Below are experts of layer 2 (counted from 0) of a mixture-of-experts language model. Rows are named router (the router's row for the expert), up (a neuron's input weights, with its number), down (a neuron's output weights, with its number) and show model dimensions 160-239. Each number is 500 + 50 x the weight over its row's rms, rounded and kept within 0 to 999. Numbers have three digits each.
Before each expert's rows: a language model's description of what the expert responds to; "raises" lists some tokens whose logits its average output raises strongly, later layers aside. This comes from a sample of Wikipedia text that the model never trained on.

# expert 30
Description: The word to after verbs or in from X to Y routes and spans, plus not, never and word-opening fragments like in, co-, par.
raises: "u", "in", "in "
router:426547560464477524544438476507467469574560553490497548470548420510486450519563601474510537447446499525459453492564542530553568485474535547531470530574557493435457481496457421487506413591544548444495490566489493500437460524528529488475482536
up0:487495506510562464538609564433529544571434481511508561543574579454592521426531441519458468460538426517453563506380575554636434491572570480500461461465401564457507394563565567504502618581438400550623538554595437428529556523510520440548527534
down0:539540470541498607517421526537393513512520501557450551447454419537462491464429598488485497502499562555543583456580550426451453503451449524415544523442476493500532569510492547502425516483540537482422521518471554541500465449432509563469378458
up1:468563453413468394587584475487487435443484490535536482545532484513473519482553567523502425448502559565503462535430394544496531480417550436454498464469468569459572364425550494512490511464551426521484479450475426452458464506526545431425485559
down1:624499444492651545564471493552559501503535502434529488636576487498496501494484451517502501552465481467492533495542518511512419505520452498502446528401390478428486629508499423533529563490431449424505555442600467569500600537399557632581534436
up2:451511529482493393446544460477552539581494548490443326583585576508511516518487475517470487531600418480528518408527535555515452486505504451547520472493519413514474509526473507534494488503447544488538448544481524470534603534473528553553519458
down2:457538431558530490540521463490536534483552482499472490527521507461436513445577500569445578473491593445522495528408497488544507601448493491560479522494577478534441541434545473489450600453604485459583518553568509489490462477468569475515555521
up3:436461489556444423510476511487545554474481472555443496476525538546496479401508495489542543556574498449420431526517502499549566480488580464561514529507484463536517460504495612490590545479396544500475447536535507522607612496497517533425484445
down3:514451498411557481482475532569511566456497496500565490492452495441478526575601550470538409566454520532436559457535458503517442513516464399462573460589479554502474494555537460510495461471520498527552534364462480447434410479492501483552472479
up4:398547450518446446506565510490549539465513499487506476465596567497536499502467459483450434461409452446511510590546529562567496506550499557521499470589522477427497493488471558519474510560508586536442480542431600441461468459488490491418458501
down4:595514508388567522518538547464443480480489538518487486531508473502472569476527475483452447547534551466534554430500440507502434444468487559436504544496555544462527605643439509467547599422509486468485547483465490474565476470509418458605501543
up5:469541480576510444448575539491457475483460544506470462486605508402486523468545472471505468528555574472447404490450559477575544434487509466479479542507448506426515450433434486474531545564539481512562420568541537426475490553405487464420437585
down5:557509606490433548536493477484530516479466481420470467447505540472421528503568500509540518509538552509539532529579536510493439455525445480531583577478418531545510471600461548491527517464389525485522486411485578558507455513464489458470522404
up6:506572574600521449511505524443552555552476554504387514524574521484576488579496533507479428453507405496539519491556510526607524451511572449583440478497545410526558563511391514477482543495506533460514507534470458427478569540520520523481473511
down6:534459455476442595582493549446513446507460570489510416502392576462553432492497483514488552484523522473479532579583502461405400453497443456453424463559464530486522424387551432421518537524480525557499563467475556527488480432544472542565447553
up7:456503444462579439516485482524579426442450583519419536528588583509562518473543539496508387490531569515444551496481594591480482495404464447458484473450454471449563543423459505450474501571554451545509446529486500464511482393507533472480511480
down7:531538422435432522502619441511505503540497466424548400464555448457562560485518526474565537403579586524557493408525563533464523432544487449467480515396532513558455639431520535490464599448520437598518494504573511539443436534526583458452527440
up8:517590504491419388492544518482434604516400509486442527553525525453442480526434488532606554532513552490611519528474528456527545447436581500483389465446553507412625452469539481443509499536539452468466523469488461508526535468585542611488510487
down8:480531448482561459491533490419579494513542426501471490493428489521500467635483498458449511466482472533514457438497521552466433456578505485546526494535508461507550519549511481478528467493469538491544533559423475544483494465524498498533562510
up9:452578522577514403471478516498437505560497464407437496433517559421435450583491489506537523506487513479538529437508512600458453484517508546499474463452517568534504500512486568516429482575583536511590547550487494473452493544506470498530464448
down9:532524513456440442580423561456524550505517550503436493541563503494409536379370506556475550414504540514603517454519439469482539484420468446506490541504429524471572442490460447464476504543488515437526494394548565459441455528496570511483517525
up10:393514473512598400476603600479478446488510525557515412443510447464443526577496522528541454516516452447434487507526558557515493480597584503466483490538490485523506450459529501539585492556492494571486509526446478485447513418511556520515486581
down10:503462490474410448518426429586543537438587431484445485533433537473519565494465474525574462479502494595584477488548453475539456546514513426584563470492487440512547586463464439481522553438501494396499478427543508492493474576520531393477539462
up11:454467500486563448486517568480579477431422449436452490359546525476475464493497569454438455497580541489513459433452493480542559474503477410513481467548463453479485482578575515480544427467517442391521489467473540456460520521446482473456520523
down11:523415520520470582534453535453524518557512498525538467514479488516456537461455449569598619537546563587534497363477485477458458421519597499501499464474514511501589477519451446516487519551484518516450533508457465471542560474511520548417513532

# expert 10
Description: Lowercase opening or middle pieces of longer words, often Latinate stems, such as circ(uits), sub-stitu-tion, accum(ulation), cul(inary).
raises: "-", ". ", ", ", ": ", "; ", "\n"
router:474558553454430610529460425450490461576543656511518501524583533453531403491449494443487506509555539475498479475522555496573552438485512449582472499536556478422460469486480487490435516462498497407534547557442537434428487533453547458480479516
up0:548446521533400529539352545506455451575472542489555551519518526545498456442463553507622634471545493382455435441492414486469538533503538485487555460438463540472506397522545489495437547495505486461486565472617620482559429599480557534548524471
down0:509522497491559500491525415525499540478567499460509453446432462457576538495551467480377400584468555553538532508480577495504402489483525512538492523509513461490420605540466472416537511446530442596433424491334410553468564418550523452421466536
up1:526450490512477598503508553484515427460532483578517531487497563425580504523454508381465478553483461471592603485476489506591534498572572469585521525559611443527487536476534486413518605476513339493465463538526453505417472519442565606481535532
down1:447536532461525478496479433474455549563480555429462498527514372527428522446525488570538516437552529544454427530497442479395470485519426493411515501444425560430510454496447573572479430543463638520548477446461479506607480485550479418559486491
up2:542459551604480547551442504457576616513479579518539527506489460570552479513529470484609523464546507472667512558390546550474496497559494472507490532531422446509464490538555553354478468498454548586487561496479586403423544525547454463534484499
down2:459533485406505412491526538558535413500470417529478437502528497420463436486509514487365490529470547509447504470481462465523444629475493455481528501490538537461482454498447456605452579469457461381546370433417485604565415536464533534427565387
up3:495623488553447444486610497560424557486598469472581509469594502508557397512451460402519457638567628437471511461539429518469543520525477495468522561391485541500499507475498551507551531481466524554541504459454596496450518546488556506532479447
down3:491412514469577510478437515448581440467389507492429506512420528531453585525577470562477540398496415518571547568466519483498471486440532459457503429620555378504459474530512500437474481536521484443477419564511422505588457505495466513482510506
up4:504454515620441505547474497510512441487371559432534576539574590445507489453463511511521574480582515503545498564459466583619435439468497465365548568504428487409577458595432519492420548475474514458455440485472576512509517476407545395555563482
down4:565568466498525521441497468506517608377531562551506396504463472614550479506582495519516493522431520529486524493515534438428481508436534494560485492443460465622430579420596402450501499452534541568503465574456525421525436593549508576450512477
up5:526543471546494520523520466483447516470407514512508550490523518497513487490478498376496531604520475475502599532613478541501519515568521448428538547354483514490477497467479628579540571470459487499554425446478570556468522554505469527540466416
down5:462511548506547540503481507520511515487508482460517498499481516472481532544578540612532475420543572551516384505348548495536496446441482540545433468616495431505500471551554347445445418529455501519418545515515373474518469441541510500460495590
up6:532538553559499475511538520518504519530479477508550515510467541545458576489565496492494513512526494493435502496523536472493522538502560508476513570497529494524479548511417482403483490474462523531505424420384461588516599438523494508468466458
down6:502475449529502486465549493499536501347483578436472498508473477494633421510531535484551445578406578549531478556424494548504403430518433475500499466484464443483466473513552485482494535490475497565445457545492474457453456610486507399493486487
up7:521543446544418565488622428559444420447618433501519442531535444551532480480476539452466462582521576485508460413458474514523528478504588474470541450521578492530414444567481530463490553491467477590491556525566525468544485467400531551494510525
down7:463472577445567451482399544454529579509412580512458575450420562443459537473527442515505552405496435491524540585538477492455479520528414492523455566461468481467559538409486507503503419509552498408501381468423480543495489510562491490503514433
up8:464524491502459523530593467488645483469465532481475384574628562569567618530621572417439451473519466460572579554469526551481485459511562407425548480505528430535486527532442555471469463465480486549473499424450432442539520473456460467491500452
down8:587528571530504486506438541503430481431450441448602574536418461494493391464526511536538532496489544504493392468506507475509472564478542476484443473501494534525486488444513490522474550478404519442516423501525508547517453522508445536509563550
up9:590478522453487537502514496495638467494525471448491528582476509503526483542635567464549516497526572471540450460432484498591478438559489493521533541460485545439492396504572530455579499538491473576504501406537474535564510488556446470473480501
down9:448472406559506520461460558467443545480483493546438476477488489511539549534451505508391479466466428527488509539502491478450515522459556414438506449542463483592476629459400504473462465468490472432441432537550467483446480443535524543397500433
up10:538473470532508501548494436502474384498482526355552545495567454437510571479453446508430456509506493465493576554498469484608529422540402497439410481364456431489453428482457483479467517482527460419506446429394504465462510538476511387475538496
down10:549520440468501378514448487521523505419454448475471483609450471513561428431565539453555480575437424512463362452503400483449410528423541503484565560570442542481481486545553459396457576530441508534535472504521402521496369451489514523519514451
up11:463538504638496439499495483589536448528536488513498508571558598620476520424474510473457472475557528505609580580506614499572544519443472552569491533465380454511487532533428392429413484592532559438533636470491586419501589492522487568604477420
down11:449470506558506473577539548492449368522507469537419496478536507538521538487481394483482485495387469507541604450530534480475493423585556528429472509456522566483460484557501597500543446544456541488524545408484493442540528498593467491494377468

# expert 3
Description: Single capital letters beginning names, codes and abbreviations, such as M in Maiava and N in NBC, plus sentence-opening words like This and Each.
raises: "(", "and ", "/ ", "& ", "on ", "it"
router:464523571432491545545437434503501462529502591494515556521537410452530484505503539469465520426452574483430513500536519522529559384442525516523456547570514511463494504505477459508484446573484537498544508515564503490465480546485530483528488557
up0:372553442476549399492584409495492559483456563462465480474599470502536558547554568461529441592506382464430508532553531565527587409581462546499508457481536539517523543492406483560467475580584430587541509436593494488436547460480471551543443552
down0:577499610547524564482439412453507554525433500512539505450528474533552435507446500484494436422547507446471565507568593582536497553524523440482545564493462527450506574537500493409532543517497590440510413480397510474459456467508538636471453488
up1:502452548480571553518458538558524446547480542525389428467512566509506505462485599512534511536413498595547380479518506478577563442414414467548469416507495512473561492494482495426562454474488499452564493543417581451534603537443448427387489463
down1:532552432526402536524464480534445552443443423542457439472489423482545464481553493492470481558490546525579462500400402562480487495539445475611501433548567492565388505551479420526403525512546500491542515501556463407545539501440496485475497563
up2:458511505491418421462494422499510499438500464553466478420552518498484534458469535429514418499530505416520522552540512474578492441466560471502509535566404550537549533573428546471525587474464575481433485507484573431510514525525539485471404587
down2:676470516521537499524473514472528507500393431528432515518608516492465453493485477547513557578533498444474551521346447511534470460540591490518434453464522530550482567492472536541483556457422489467392434489477528517564504502492471508546611423
up3:495534475481587526480548562518506546519475547550526553448527546500443401483484445501503508450544500476456526491468546468533573552487416478526483515486517554479564522449554446517465545443408554440517553499522460470478549478472502498604494545
down3:571454547581497513479481498525476540570531572449496498510496436434468548594508502585626450502580556504529432491541488436559511464594530572539510444389522479509474522590438410467471526498532485560368482595404509494527510588541539491553560417
up4:449463457545571407511561584452545474633463502590529448549542466461498452419466470484602455518531557450442493531463498519517579514428556425534404480437503526518454462418449499537416570449424392474479484507525495535497467537496564549528571410
down4:463547457448450515482384428445454499494437547497523600526537411498486457466541528444506479588484426524444482472612490489454487590502525451430543533570470498511455567518483436455483484439578395459474425572539512590442573482518588439484510524
up5:522543439615491516564501536444609515494595539467554397560558525537505527570396560566505463422555494471525548473446476573509512445483491414468512418457502470490554518554527501448468512452458421459567484533472542423500435433470436478502517416
down5:602487490539515434434479459496459520512503463450478497611473484454573437485542410431445501445495473554553569501490451512481514609489486580459485414571588449499448542447429516474527487477546459499379523521493505515553472559513478505554490587
up6:457525452422523424519536525528521477486495621417488479487578516419554450502403570557483403444537502438482499532500531524560506451520466514515418476501473434438545487513507520436528509505508502457512512541469539422469543555540480434439530494
down6:549489507481482561386464487533491465459526455598450404490443426604506523427472492552592518534388401484447469490507472491434453513486564539380453558473414563516495471440501549498442466487486414473459514500496434540443463435444601476561484555
up7:450482385436564444558479478459480444562548564572438433530595523498510356480465605444478425467536469568549502472545470515574539445469528418501444502482509437460469454504439509466349454509505470476476490525468473365428479481560600497460449472
down7:488457485561577459506586513520541494481433567464540519535593522433557566521458522484420462492595511485576437485436536457558392504498498533509560469552569542503429488640544536492484514523527467450455437492493548531507509591535604485476530469
up8:423485516477533555455600448525473491600485521470534475509546512356502466512503639489548466442567528422533582504443544574489601449546448487582475504431471483529464589498482500490567549458547478541505492565399495375444456536430523438464603487
down8:553548544531441417521434552466543581462491487581585468435427537562433482558463527451499441545516552525541479535526458530398495531442515471415536528512574513518484521586572612471460487502501449395509509451467601588551607505516522573515477494
up9:479537565513496502534546420426506468505486593411380456527518566468522540553471519481473381481587592541523491490455656511515603424495535431499406448522570495470476564495475545471428524510572418423484481472477583440605444585403507518508495458
down9:554475523549455440497443538569490458451411423554511443476485525519505539442553432533506503505524487412558492421503471491392476461452418504542559456478572414467562488509496507536548480333456482479474458434460495528457493525463514545516543543
up10:393512516500532467526538512443538544507411604466491524488512574483454494444557595492537443536560448420514462517540554557608526486496570521540488543504464464491567506567527523495621472520535464552533530556510496440481462510643539526433472545
down10:476522580482488497585488485504461533473418532485489514511421485481526445499483435491522470541508513561500497575428513518564394489541482473570577506504454545464440474526469538468482457436546524502447553483480434483486497389511539488501555473
up11:488511501472628466503561498474476529471564568482477470498476555498478523443507573607550493479525518541466475481508504520485553537473512447473542475488524576557620472483564388571478507431451416491534402535418436460539518443418445491443545484
down11:486446441533465544468496509434524503530484480627500502507449504416635460448471461477506470579529487539454525490563476352469540539482507523509555497447582447512500553444503509405454521452411497408427488521569509561491540602462493540498563545